{"n_layer": 12, "d_model": 320, "n_experts": 96, "experts_per_token": 3, "d_expert": 64, "d_shared_expert": 128, "activation": "geglu", "moe_layers": [1, 3, 5, 7, 9, 11], "router_score": "softmax", "normalize_top_k": false, "routed_scale": 8.52, "balance_loss": 0.00849, "balance_bias": false, "router_bias": true, "init_std_router": 0.0256, "lr_router": 0.000804, "vocab_size": 16384, "norm": "rmsnorm", "norm_eps": 1e-06, "tie_embeddings": false, "optimizer": "adamw", "lr": 0.000682, "beta1": 0.9, "beta2": 0.98, "grad_clip": 1.0, "batch_tokens": [65536, 131072], "seq_len": 256, "train_tokens": 613300000, "steps": 6355, "dataset": "wikipedia_en"}
Below are experts of layer 5 (counted from 0) of a mixture-of-experts language model. Rows are named router (the router's row for the expert), down (a neuron's output weights, with its number) and show model dimensions 192-255. Each number is 50 + 10 x the weight over its row's rms, rounded and kept within 0 to 99.
After each expert's rows: a language model's description of what the expert responds to. This comes from a sample of Wikipedia text that the model never trained on.

# expert 22
router:50 38 42 41 51 53 52 51 34 41 46 56 56 57 54 61 57 38 45 41 59 59 40 59 55 66 58 43 35 40 43 37 43 48 67 51 56 44 57 67 63 60 57 37 71 60 55 48 45 57 44 37 60 42 50 58 29 36 49 41 44 45 36 44
down0:44 49 45 39 50 64 54 66 43 58 52 56 46 64 50 53 42 56 37 42 54 69 62 42 51 57 51 65 48 56 49 55 60 48 41 26 54 57 58 47 43 35 52 41 54 63 54 68 57 54 64 59 42 46 42 46 64 55 60 58 41 62 52 37
down1:53 58 43 68 49 48 50 45 44 47 45 46 53 47 38 59 57 62 43 52 49 57 64 48 58 60 39 48 51 53 35 57 55 54 39 47 60 47 37 52 59 46 48 56 43 68 43 53 47 49 37 52 49 62 44 48 47 61 51 81 71 48 58 44
down2:50 71 34 42 46 56 52 48 44 53 38 53 50 38 56 66 43 29 50 42 26 27 47 45 51 50 31 58 59 59 44 50 59 34 45 42 50 40 39 59 46 50 44 64 46 56 53 84 41 37 46 59 39 62 62 77 49 68 49 52 55 53 49 62
down3:55 63 54 50 45 45 30 43 40 72 53 43 47 59 56 60 39 46 31 21 40 42 27 65 55 72 50 36 61 41 65 55 57 47 58 42 50 44 39 31 53 55 55 40 66 69 60 52 34 63 41 52 42 62 42 37 51 46 46 57 46 63 54 47
down4:61 50 44 62 31 50 68 48 48 60 47 47 65 54 54 51 47 48 51 49 31 49 34 42 48 57 40 37 48 54 66 42 46 62 64 37 55 45 26 60 46 61 73 30 54 63 51 49 47 53 65 25 39 44 34 45 50 38 62 46 49 46 46 62
down5:60 43 48 38 51 35 53 37 48 59 53 49 59 43 39 56 58 69 30 53 38 57 80 47 51 54 32 34 31 48 54 25 52 55 40 51 36 44 43 40 35 35 43 56 50 59 33 47 42 54 43 67 53 33 73 67 57 61 43 35 66 38 38 72
down6:45 37 49 41 42 58 42 59 55 47 47 56 38 50 37 63 54 51 55 45 59 50 66 46 46 55 67 62 41 45 69 62 64 51 60 34 55 41 67 52 43 60 32 67 68 43 66 33 54 53 51 52 44 53 42 43 39 47 41 47 48 70 54 53
It responds to: Word-final suffix pieces. Suffix pieces like -ed, -al, -ing and table cells in sports or award tables, as in Season-al, regroup-ed, Lead-ing, elected.

# expert 60
router:51 44 54 47 45 37 53 48 44 36 28 49 57 57 60 44 70 61 36 47 51 46 52 59 56 50 41 58 51 31 49 44 61 44 57 62 57 47 46 62 43 61 40 57 41 39 55 46 43 55 44 47 64 25 59 53 40 44 49 43 36 47 48 53
down0:53 45 57 51 45 62 42 40 46 53 71 72 58 50 58 53 51 58 34 32 31 48 41 44 52 48 56 39 39 55 55 53 38 47 46 51 51 36 47 50 35 58 37 61 58 23 49 78 64 44 54 56 73 49 38 44 66 51 39 53 59 47 46 49
down1:56 53 43 56 56 32 57 59 54 48 43 52 50 51 43 50 27 48 57 45 49 37 52 46 53 34 51 54 50 60 48 58 38 56 65 49 53 43 46 37 52 52 42 49 58 46 33 26 61 70 46 45 49 58 42 53 43 42 47 55 46 33 45 68
down2:56 34 53 50 52 60 23 65 54 40 39 18 47 31 29 54 50 65 60 74 42 60 47 47 29 45 52 41 53 26 36 49 45 57 38 36 53 52 63 62 62 52 37 69 52 47 44 45 58 25 56 52 41 75 43 47 45 54 41 57 56 40 66 24
down3:41 47 47 55 37 47 47 51 59 56 65 59 62 46 54 54 44 47 46 43 53 52 72 60 56 56 65 61 40 52 50 59 48 40 31 50 56 48 42 50 55 35 66 58 55 57 42 34 34 36 46 44 59 53 45 39 48 42 44 51 57 47 33 46
down4:46 77 33 49 52 24 37 43 47 54 51 42 39 42 58 60 44 61 56 43 33 28 53 48 55 38 50 47 48 44 48 42 49 35 42 37 42 57 56 57 58 48 36 40 57 33 65 37 40 53 51 40 53 55 59 65 56 52 32 52 59 41 57 44
down5:56 41 29 46 68 54 37 49 49 54 52 50 39 53 71 66 38 62 50 25 55 58 32 45 58 53 42 57 47 63 46 48 51 66 55 64 52 35 48 63 47 61 44 56 65 44 45 52 56 64 55 47 30 51 43 43 71 26 57 46 52 36 53 59
down6:54 43 57 43 48 42 51 30 48 59 43 51 53 61 45 55 36 62 42 43 46 60 65 41 67 29 57 52 46 59 39 52 55 44 38 62 60 51 62 53 48 44 32 54 51 43 49 57 50 50 55 50 65 38 53 41 51 49 58 29 44 50 49 62
It responds to: Pieces after quote or hyphen. Word pieces right after an opening quote, hyphen or D/b start, like as in non-baseball, ud in low-budget, l in "Bloodfrozen".

# expert 23
router:55 45 48 50 50 47 56 53 46 58 71 38 47 33 57 44 39 54 20 44 48 38 46 41 62 46 48 65 53 61 43 35 34 47 33 61 62 64 45 53 60 40 62 64 52 42 52 55 46 48 59 56 35 50 43 69 51 43 37 53 48 64 67 48
down0:67 57 55 64 53 45 31 53 54 54 36 53 52 41 64 34 47 52 70 29 52 54 39 59 57 40 59 43 67 44 50 59 73 34 30 40 46 57 27 35 49 49 59 52 41 38 37 45 53 53 63 48 58 63 44 42 49 43 64 52 58 59 30 60
down1:33 47 48 50 54 43 32 41 51 49 43 41 51 55 37 55 43 56 56 52 52 47 52 73 64 61 60 36 58 41 59 58 33 53 42 30 45 72 48 61 57 61 41 49 35 44 31 47 73 52 60 58 39 54 52 27 44 50 67 40 36 34 37 48
down2:68 59 61 44 60 41 50 54 49 52 39 41 47 39 39 47 48 55 59 51 37 48 44 53 35 49 40 61 47 35 60 48 58 69 61 37 39 36 43 38 53 64 35 49 79 45 40 57 53 56 59 44 54 72 63 51 37 55 42 78 66 49 51 33
down3:51 59 45 44 32 42 51 57 51 60 43 43 61 44 59 58 51 53 39 32 44 57 43 55 55 59 46 56 49 47 52 37 44 54 61 62 43 40 53 46 62 68 51 61 58 45 47 53 35 50 47 47 59 41 56 39 57 50 59 48 34 38 59 43
down4:37 41 59 57 56 58 32 48 58 44 29 59 47 59 42 68 53 35 73 63 50 59 44 55 46 59 56 41 45 49 45 48 40 52 45 39 47 52 67 55 59 57 48 49 29 51 44 47 52 50 68 45 41 46 55 37 52 47 54 61 52 41 44 58
down5:50 52 53 34 52 63 53 58 68 29 44 51 59 58 45 54 51 50 31 55 50 44 68 41 42 50 51 48 56 55 63 57 47 39 53 65 54 39 41 54 44 44 62 57 58 45 63 68 60 64 38 60 46 34 60 40 59 51 54 39 55 43 55 44
down6:52 50 35 53 45 46 62 55 58 40 46 74 51 46 43 42 50 55 53 43 44 46 49 49 41 46 46 50 56 50 38 41 64 53 57 43 39 56 54 51 56 33 63 46 69 62 65 35 45 51 61 66 55 50 58 44 51 51 41 46 47 48 68 39
It responds to: Place-name context words. Words in gazetteer-style place descriptions, especially Iranian and South Asian villages, such as Rural District, capital, village, river, Raj, Khan.

# expert 57
router:74 59 45 49 62 65 42 39 53 51 31 37 40 54 57 51 39 45 60 45 61 59 44 61 59 45 42 49 52 69 41 51 44 46 47 54 28 63 53 62 34 33 58 26 56 62 59 48 43 49 49 55 32 44 31 57 57 65 49 37 67 46 79 60
down0:76 44 39 45 41 50 38 51 44 54 57 48 52 49 58 36 40 31 51 33 51 42 53 62 40 49 54 50 45 64 53 56 54 66 42 56 43 51 62 66 45 55 54 37 46 54 52 61 41 60 37 49 47 64 49 63 51 36 51 60 47 27 46 61
down1:43 52 52 51 48 53 50 70 60 35 68 48 42 33 57 39 42 48 60 56 63 54 60 33 36 35 37 39 48 42 64 57 55 51 47 44 57 52 63 45 56 38 63 45 52 63 57 56 49 57 57 42 56 51 42 53 44 34 73 67 39 57 54 48
down2:47 43 63 66 31 39 71 47 56 55 62 58 50 42 48 53 44 58 72 48 56 48 63 52 55 65 56 52 60 50 68 47 48 40 38 45 60 46 31 42 61 58 43 54 33 45 43 42 32 46 47 44 72 42 68 47 55 58 60 44 65 52 48 61
down3:47 48 58 30 63 62 23 48 56 40 30 43 59 65 54 41 57 43 38 40 59 65 48 46 40 63 49 42 37 45 55 37 52 46 47 59 51 42 67 68 31 42 47 65 42 49 41 60 45 59 51 59 65 41 56 43 57 39 44 46 50 39 51 55
down4:56 52 50 51 40 52 41 67 42 54 45 66 58 25 42 51 41 40 50 38 65 22 53 41 59 38 44 44 57 75 66 44 58 54 45 52 33 63 58 27 64 66 51 52 62 54 49 56 61 44 52 38 51 56 47 58 51 47 44 66 59 49 38 45
down5:43 36 60 60 42 47 43 58 47 57 52 62 46 49 55 60 67 41 65 58 42 56 61 37 57 59 51 43 41 41 62 53 40 46 51 37 51 42 45 51 41 30 67 48 61 58 47 56 43 34 63 51 54 33 45 42 49 35 33 53 42 48 50 36
down6:56 37 42 59 55 36 52 45 24 53 37 39 56 48 64 59 47 39 60 33 53 56 46 56 53 45 49 60 38 58 42 60 49 45 52 57 60 55 32 61 65 41 60 39 51 58 45 55 36 60 38 30 47 68 42 51 58 41 49 55 49 54 37 66
It responds to: Sports statistics nouns. Nouns in sports play reporting and stat tables, such as home runs, points, medal, appearance, field goal, and table pipes.

# expert 53
router:36 60 45 61 39 55 23 47 59 53 43 60 38 65 70 53 42 52 63 39 67 73 54 48 63 57 50 54 33 51 33 58 49 46 49 52 45 51 49 60 43 41 62 56 52 56 45 39 59 61 50 52 53 50 63 54 44 49 44 36 48 52 57 58
down0:54 54 48 53 37 56 50 61 50 33 64 44 30 52 36 36 64 47 61 51 48 50 48 51 54 32 46 48 39 62 42 55 57 51 48 47 54 44 59 75 58 52 45 55 55 58 55 25 49 42 64 57 36 37 48 45 61 49 40 56 50 38 68 54
down1:43 58 49 58 40 51 37 59 35 51 38 44 63 48 52 56 41 43 41 51 41 41 45 49 63 72 31 65 51 31 48 49 41 49 46 68 57 56 74 66 40 44 66 65 55 61 71 47 52 60 45 50 51 34 65 50 47 48 36 60 44 57 49 68
down2:64 50 67 57 51 37 31 57 52 49 60 35 59 33 41 46 56 38 61 64 45 54 38 36 47 34 71 51 52 53 51 50 41 40 22 56 64 45 64 35 49 45 64 59 65 46 52 59 42 53 47 55 66 37 72 40 65 43 32 40 68 69 39 50
down3:66 41 51 47 45 53 55 53 62 58 67 50 31 52 55 64 67 49 37 53 55 31 43 66 58 36 44 60 59 56 54 54 50 58 46 55 65 62 39 57 55 30 47 48 48 64 25 72 49 53 52 37 47 49 53 59 26 47 35 51 75 53 59 44
down4:46 40 39 57 64 40 45 51 40 48 43 62 64 40 50 56 62 62 61 36 66 63 67 42 50 51 64 64 54 58 44 62 46 53 36 50 40 44 62 53 66 48 62 68 52 56 42 43 41 34 55 61 51 64 63 48 63 51 62 50 39 44 62 41
down5:32 53 49 39 49 39 65 52 45 43 51 43 34 56 57 46 65 56 49 58 42 56 56 42 50 49 52 48 51 42 54 57 30 63 68 34 42 55 55 46 60 44 49 59 42 35 48 47 36 65 43 52 63 62 31 32 61 37 75 44 45 30 56 61
down6:31 43 53 41 44 31 57 59 61 64 42 55 43 41 37 56 70 46 57 52 50 51 54 52 60 40 64 49 32 58 41 61 52 31 56 48 47 55 33 55 35 34 76 57 48 52 49 59 49 59 40 58 54 25 41 63 56 49 37 63 57 39 34 49
It responds to: Film, music and TV. Words from film, album and TV release or chart contexts, such as Film, Television, Best, Billboard Hot 100, broadcast, chart.

# expert 63
router:55 43 48 67 49 55 58 49 57 47 71 51 52 60 58 57 59 33 47 54 59 25 43 41 39 49 39 60 50 54 64 66 50 56 43 44 55 64 39 62 52 56 61 54 66 57 29 64 53 47 39 36 47 54 42 30 55 43 44 61 33 45 34 44
down0:53 53 58 41 46 62 46 57 39 53 49 34 43 46 34 33 48 48 37 43 54 43 41 47 46 43 56 58 26 50 48 53 33 54 48 52 63 40 48 43 49 31 61 54 65 52 61 36 51 43 56 43 50 41 49 65 64 54 45 41 70 32 50 53
down1:48 53 42 62 43 43 50 55 54 40 38 62 60 50 50 56 45 51 68 55 46 54 66 56 48 69 62 58 48 62 46 49 50 48 53 53 58 64 63 51 42 49 50 62 31 82 61 51 40 25 45 51 69 58 63 59 38 46 44 54 47 63 42 60
down2:52 56 44 42 48 60 46 47 69 53 74 32 42 44 40 51 67 62 50 46 42 63 43 49 46 29 41 33 52 69 43 33 54 38 27 52 47 68 56 30 64 54 56 54 54 45 65 35 55 68 49 49 41 63 52 47 61 40 50 36 51 49 53 53
down3:33 55 60 68 53 46 40 30 43 33 51 44 57 54 38 64 63 52 46 45 44 41 56 56 46 36 53 35 50 32 67 62 54 36 25 49 34 36 57 42 43 57 32 64 57 43 43 62 42 53 49 35 41 39 43 49 26 56 32 43 54 42 49 57
down4:43 54 62 51 64 50 48 41 49 48 62 28 55 50 41 69 56 54 58 35 35 45 43 62 50 35 44 55 57 69 41 59 51 65 47 43 64 46 54 44 52 56 52 46 62 52 34 58 55 56 54 23 48 25 53 42 56 51 58 64 58 56 43 52
down5:43 47 54 49 60 53 55 68 31 62 53 50 41 57 42 66 37 64 40 54 38 49 43 49 41 56 56 47 58 32 59 40 56 61 55 30 54 52 54 59 45 54 32 61 53 51 56 41 46 54 51 49 41 32 36 46 29 59 51 56 48 41 42 51
down6:46 44 50 64 69 71 48 44 52 51 70 32 48 47 51 65 58 37 59 43 67 65 61 45 44 41 64 62 37 68 45 51 53 46 49 44 48 59 40 47 38 50 41 44 57 37 59 37 43 70 43 49 59 66 64 30 49 35 62 71 56 53 41 66
It responds to: Name-joining connectives. Connectives after a name or title, mostly "and", plus from, of, &, featuring, as in critic credits and collaborator lists.

# expert 6
router:46 56 41 44 39 41 44 66 56 40 53 42 64 45 53 49 57 60 43 71 50 43 47 47 42 74 59 45 52 41 70 70 57 59 57 50 64 43 52 56 55 55 51 44 63 55 46 43 39 46 46 35 42 50 52 29 36 48 50 47 55 59 65 52
down0:48 48 59 43 34 51 49 65 51 53 66 47 36 42 62 35 47 37 42 51 51 56 54 44 55 54 58 50 54 44 62 32 53 47 39 34 42 41 41 59 37 57 49 46 36 71 47 46 37 51 62 54 50 46 58 69 44 37 62 44 62 25 77 52
down1:46 65 62 60 71 65 46 47 61 59 55 23 28 58 49 49 42 47 40 47 47 46 46 47 40 38 42 40 37 43 41 39 39 45 36 55 44 52 66 56 42 38 57 51 46 40 49 43 36 33 44 37 36 55 40 70 55 71 53 55 49 52 56 46
down2:43 50 47 47 27 50 46 36 50 37 26 53 56 57 60 42 57 38 49 63 48 49 48 51 54 55 58 48 37 51 55 36 69 57 47 55 63 47 60 44 55 27 42 46 43 37 48 48 67 61 62 71 42 53 45 62 76 61 36 62 62 54 61 53
down3:35 57 48 47 51 63 51 48 58 49 39 55 63 57 49 36 53 53 47 36 55 51 46 35 52 58 58 43 49 45 39 32 64 41 44 51 61 47 54 35 53 41 46 39 44 47 55 54 47 65 53 37 74 57 33 40 58 43 50 60 54 57 63 40
down4:37 39 60 48 44 57 46 45 47 45 52 53 32 58 66 41 50 55 60 49 34 45 73 57 52 53 47 41 57 42 57 60 52 53 44 51 71 50 60 33 59 40 50 58 56 44 75 50 54 40 64 47 66 50 50 53 52 53 55 43 56 51 42 54
down5:65 36 51 56 47 34 44 50 69 45 52 41 38 48 57 37 46 53 67 64 58 43 37 65 68 30 62 55 51 37 56 50 56 44 61 52 52 61 49 41 28 62 37 66 68 58 42 67 31 54 59 45 41 32 45 44 49 56 49 60 67 60 55 42
down6:51 46 39 35 55 31 57 64 49 45 70 59 52 52 73 40 56 45 53 48 61 62 50 63 58 56 59 21 73 64 63 50 43 67 46 53 25 52 53 53 35 46 38 37 54 73 52 62 59 59 43 43 41 34 33 47 46 58 37 39 38 61 48 38
It responds to: Word-piece endings after capitals. Second word pieces after short capitalized starts, like ft in Left, ing in Being, et in Meeting; also the ″E coordinate mark.

# expert 4
router:48 37 45 51 47 68 44 45 36 38 44 58 65 47 62 47 25 59 55 58 41 50 46 45 58 60 52 58 48 49 62 53 58 67 35 53 42 48 55 55 51 49 40 64 60 69 62 48 40 44 37 38 66 36 36 42 58 59 47 52 49 43 55 64
down0:50 52 60 48 65 49 44 66 54 51 49 53 55 46 38 55 47 70 48 64 55 66 31 35 46 60 52 55 44 56 36 49 62 59 53 56 39 59 40 44 61 54 69 30 60 66 45 59 44 66 54 58 39 50 35 54 33 57 42 51 51 53 55 51
down1:44 57 52 43 39 56 27 52 61 38 58 49 61 58 61 53 45 45 45 50 52 61 40 42 57 50 75 61 43 46 48 61 45 40 47 51 62 44 63 36 53 46 59 56 51 45 62 38 35 57 61 60 46 57 57 54 45 47 43 47 38 40 40 67
down2:51 58 67 52 56 34 55 68 70 61 47 53 57 40 50 48 61 27 56 69 51 54 50 55 31 54 43 34 53 59 57 51 47 57 44 54 56 53 40 47 33 40 44 43 50 57 47 76 54 63 56 55 67 57 46 40 43 34 64 40 39 52 56 52
down3:42 69 61 54 60 52 51 68 40 68 43 54 50 45 56 59 49 54 47 37 52 69 56 34 36 60 49 63 58 42 51 54 60 51 48 54 36 69 67 45 56 62 51 64 39 47 48 61 51 64 60 54 58 53 48 50 45 58 46 42 67 33 44 54
down4:49 60 56 74 48 35 45 52 61 25 46 50 51 44 42 52 43 46 50 65 55 46 46 43 52 35 57 46 44 44 48 63 56 55 52 46 63 50 59 55 58 54 50 51 44 57 55 58 46 43 69 30 56 36 73 62 49 49 43 37 61 53 57 42
down5:47 38 47 60 54 43 42 61 32 61 57 51 54 47 50 38 59 50 34 54 52 43 49 36 70 54 45 48 67 30 74 43 73 45 73 57 42 51 34 44 46 44 20 55 28 63 46 53 46 42 49 34 61 57 37 67 60 63 35 54 48 33 48 59
down6:49 43 41 48 30 44 53 53 50 52 45 55 54 49 41 68 66 52 49 49 55 38 49 46 43 63 53 62 46 60 46 51 69 55 56 40 44 44 73 59 38 36 68 42 44 46 53 52 57 25 35 38 55 41 55 39 47 57 39 28 58 62 53 57
It responds to: Election table cells. Pipe separators in election result tables near Turnout, Votes and Registered electors rows, plus name endings like -ey, -ry, -ley.

# expert 28
router:71 36 52 61 55 55 32 57 55 50 47 52 49 60 57 52 48 53 48 57 57 53 33 21 55 51 42 51 53 62 47 53 39 49 61 36 46 53 41 58 58 27 67 56 47 67 58 48 40 50 61 52 46 50 42 40 49 37 57 53 39 45 30 44
down0:41 42 30 52 69 51 47 39 46 50 67 50 48 60 66 47 53 50 51 34 60 54 49 37 42 47 48 72 40 56 48 60 45 37 40 66 45 51 43 62 52 36 60 30 54 51 43 45 47 68 43 45 54 70 40 45 36 66 36 47 63 52 55 52
down1:63 50 66 62 51 58 62 44 58 60 39 46 43 43 58 54 52 46 58 45 43 49 63 51 43 60 60 51 31 50 63 41 70 41 56 37 53 34 42 62 59 51 35 58 51 51 46 41 41 47 67 40 51 36 64 41 66 43 40 77 64 48 51 50
down2:55 44 58 47 52 66 59 48 50 43 64 62 45 53 46 40 44 54 36 72 38 50 46 62 55 40 59 47 45 37 49 51 37 39 50 51 48 56 59 45 43 45 54 69 54 52 51 38 64 49 56 50 44 28 42 39 42 37 32 70 40 36 35 49
down3:38 43 35 61 54 72 62 52 54 43 59 46 61 45 73 42 56 35 49 24 70 47 75 65 50 43 63 66 56 49 41 66 39 68 46 39 71 51 53 52 61 59 72 62 60 42 45 50 52 68 33 44 47 50 47 72 59 62 51 51 53 44 50 61
down4:69 43 62 56 50 48 45 46 54 40 52 28 42 51 58 58 49 47 67 72 48 54 37 49 40 52 47 48 32 48 58 61 59 47 53 58 48 40 41 39 54 64 43 63 51 48 39 43 45 65 65 31 49 74 62 56 52 66 29 46 43 41 43 54
down5:51 41 57 36 49 47 56 48 43 43 45 67 54 61 41 36 41 48 48 39 49 38 53 60 51 53 42 54 42 51 47 55 62 35 50 65 44 58 40 48 47 57 49 43 62 49 51 34 57 48 49 52 46 38 42 52 63 44 34 46 33 55 58 59
down6:53 60 64 35 62 48 47 48 65 58 56 52 71 53 66 62 57 33 67 48 53 53 37 62 42 46 54 62 48 40 59 48 55 54 32 54 43 60 62 40 51 72 44 48 42 40 46 52 60 53 59 52 61 44 56 45 39 32 40 35 57 43 61 44
It responds to: Adverbs and coordinators. Adverb endings -ly, -ely, -ically and intensifiers such as very, slightly, plus and, or, but joining phrases in descriptive prose.

# expert 18
router:53 31 45 65 37 40 61 56 44 56 68 43 43 44 54 55 71 63 54 70 46 57 47 50 48 59 47 51 43 37 60 58 47 39 42 60 57 48 41 44 48 49 39 42 61 34 40 50 54 44 62 55 55 49 39 46 38 60 53 56 38 39 29 40
down0:54 62 45 41 65 75 58 47 39 60 52 46 57 54 48 44 44 63 48 49 37 52 30 67 45 39 42 63 43 44 52 58 66 40 39 56 54 62 46 69 42 73 49 55 51 57 71 48 53 50 54 45 33 54 49 54 51 55 49 49 58 57 55 45
down1:25 67 45 48 47 56 51 39 33 51 47 55 56 45 50 59 53 47 32 44 53 46 55 41 49 54 55 66 53 31 40 52 45 42 51 45 33 46 63 36 49 28 60 53 56 55 60 44 41 37 72 48 63 60 41 51 60 59 53 61 64 26 58 46
down2:40 45 51 46 25 58 46 52 61 32 58 43 56 55 57 56 17 37 46 50 62 51 49 43 43 40 61 55 42 54 73 37 50 33 46 50 42 53 50 42 39 50 48 55 38 44 41 50 61 52 42 39 52 54 35 62 48 55 43 33 55 44 42 27
down3:39 41 43 43 51 40 51 63 41 63 34 53 32 50 43 50 47 41 34 50 46 43 73 50 53 41 56 61 25 58 51 43 51 49 60 54 59 66 36 51 43 52 36 33 56 53 66 50 60 55 63 60 46 50 50 53 47 54 57 59 41 56 56 48
down4:62 54 35 59 61 43 52 53 33 67 44 57 34 53 53 52 59 35 35 48 60 54 52 55 52 30 49 37 53 34 44 38 45 40 41 45 69 45 41 46 29 65 57 58 46 53 61 58 38 42 33 45 49 56 41 63 65 49 30 58 53 67 42 44
down5:66 50 46 47 42 48 67 63 33 56 35 47 44 69 52 61 60 52 40 44 35 43 61 54 41 48 42 64 46 46 41 49 62 56 68 47 59 40 39 41 60 42 28 61 43 35 60 55 46 59 62 58 47 42 52 53 67 43 27 56 50 49 47 49
down6:69 65 45 70 37 45 61 33 53 56 68 43 37 43 55 55 44 37 64 38 42 58 56 58 46 47 60 44 47 72 57 52 61 50 40 41 45 53 31 44 57 62 48 39 53 59 36 52 43 46 40 38 45 41 46 54 56 43 54 61 49 42 33 46
It responds to: Middle pieces of foreign names. Inner pieces of Arabic, Italian and Slavic names, like i in Zulfiqar, ru in Abruzzo; also the words after, in, over.

# expert 51
router:38 60 59 53 46 44 45 57 56 27 36 44 42 55 62 41 63 66 70 39 51 48 49 72 59 63 45 42 61 55 51 44 35 45 45 45 50 46 36 54 36 62 36 50 45 51 49 39 36 51 61 37 40 49 51 58 57 60 69 55 30 25 53 56
down0:41 43 47 42 60 57 66 44 31 37 33 59 56 57 54 54 64 45 50 30 33 42 66 37 53 40 51 47 66 47 62 47 46 56 45 59 49 55 47 39 38 51 38 59 55 47 44 62 50 55 48 49 49 54 50 50 46 53 49 48 49 57 41 56
down1:50 43 42 50 40 65 50 32 37 62 62 49 44 41 50 73 58 57 41 28 52 47 45 35 59 46 59 48 58 58 44 42 30 52 67 49 64 50 54 37 54 54 56 39 46 52 54 53 55 67 49 72 47 47 65 57 72 58 30 54 29 52 53 37
down2:44 37 57 47 54 29 68 49 56 70 42 73 51 46 47 67 51 39 52 55 49 68 50 33 46 54 56 47 71 67 45 51 48 38 59 52 45 50 35 23 70 41 34 49 53 42 67 61 57 47 33 45 66 73 57 71 40 43 34 63 50 61 38 42
down3:41 59 70 65 57 50 43 52 55 61 52 39 44 49 50 59 52 75 44 38 59 39 57 42 35 53 62 37 49 40 48 67 63 47 59 58 55 46 48 53 53 68 42 54 49 52 31 62 34 46 59 58 48 54 39 59 60 42 48 47 52 59 56 62
down4:67 56 45 44 42 47 39 49 32 31 37 43 47 53 53 76 44 51 55 48 44 55 46 47 44 69 44 74 48 39 31 50 61 45 39 37 55 65 51 57 49 53 37 28 36 48 43 42 52 37 52 53 43 45 42 43 43 53 45 47 37 49 44 45
down5:52 60 50 49 39 45 71 57 61 70 32 52 43 64 46 51 21 23 61 45 58 47 44 49 47 60 45 50 58 55 48 75 54 44 51 38 28 57 62 51 48 41 55 56 58 45 62 41 54 48 62 58 59 54 50 68 39 44 54 56 58 54 63 51
down6:46 63 50 32 57 60 41 60 67 51 67 57 43 42 49 50 49 46 55 43 68 50 61 46 38 53 54 30 50 65 64 44 43 46 45 49 44 34 33 48 53 58 51 29 63 50 40 57 41 67 46 57 56 36 51 56 45 60 46 52 69 54 76 38
It responds to: Mid-word stem pieces. Stem fragments inside common English words just after a prefix, before suffixes like -ed, -ion: di-as-pora, pro-long, canc, acc.

# expert 8
router:32 55 46 47 50 59 65 41 40 58 58 51 58 61 50 53 58 41 67 44 61 41 53 39 48 29 40 61 54 46 50 46 45 55 46 57 37 71 43 67 55 42 70 46 50 48 60 65 35 36 36 57 47 40 50 48 49 40 55 45 53 65 56 46
down0:54 68 35 62 39 48 52 69 37 35 49 42 66 51 53 58 50 65 37 46 69 44 47 64 45 65 56 27 44 64 49 41 57 58 42 33 32 56 54 47 60 54 57 52 38 48 63 38 51 66 64 44 54 69 50 46 41 50 49 58 64 37 38 63
down1:70 41 44 43 51 53 53 50 44 32 35 46 57 63 52 60 81 45 33 50 62 44 45 43 53 50 53 38 32 51 63 56 49 45 54 36 45 52 31 41 61 56 48 59 45 38 59 52 60 67 47 48 51 53 38 45 51 55 72 45 57 27 53 40
down2:36 41 45 44 39 64 39 62 59 39 53 61 44 37 53 43 51 50 56 49 62 30 44 52 33 55 47 59 67 66 56 53 34 51 67 43 38 44 49 52 55 56 51 57 41 65 34 43 42 25 67 37 26 53 59 64 53 51 48 50 53 45 54 61
down3:58 39 64 49 53 52 42 64 76 46 51 61 51 49 59 63 66 50 37 65 27 61 46 46 50 65 38 31 56 60 39 53 39 48 43 54 40 59 47 57 43 56 49 51 36 57 45 69 52 47 66 53 40 45 66 30 48 54 44 57 33 58 61 60
down4:71 68 53 39 55 58 50 60 48 52 49 62 38 38 50 43 54 51 42 49 59 46 31 56 31 42 58 63 51 45 54 44 55 49 54 61 39 51 35 64 61 48 27 62 48 59 47 61 37 57 49 35 46 53 61 52 47 39 42 35 59 41 61 61
down5:57 51 26 52 47 61 30 45 50 70 59 52 51 43 72 51 61 68 55 48 68 52 40 42 48 41 44 48 54 42 40 58 57 43 53 42 47 56 36 37 43 48 45 39 64 38 63 46 64 41 54 35 46 72 49 56 61 36 55 69 68 47 47 66
down6:50 46 38 60 45 47 75 45 57 53 49 41 51 42 59 62 54 49 45 58 64 56 29 48 43 54 49 41 76 61 48 36 47 53 45 61 33 43 49 64 62 47 43 39 41 40 47 44 31 32 36 42 65 63 55 43 41 52 46 50 50 59 49 60
It responds to: Preposition of. Mostly the preposition of, in phrases like Round of 32, 19.3% of households, List of goals, plus from, in, across.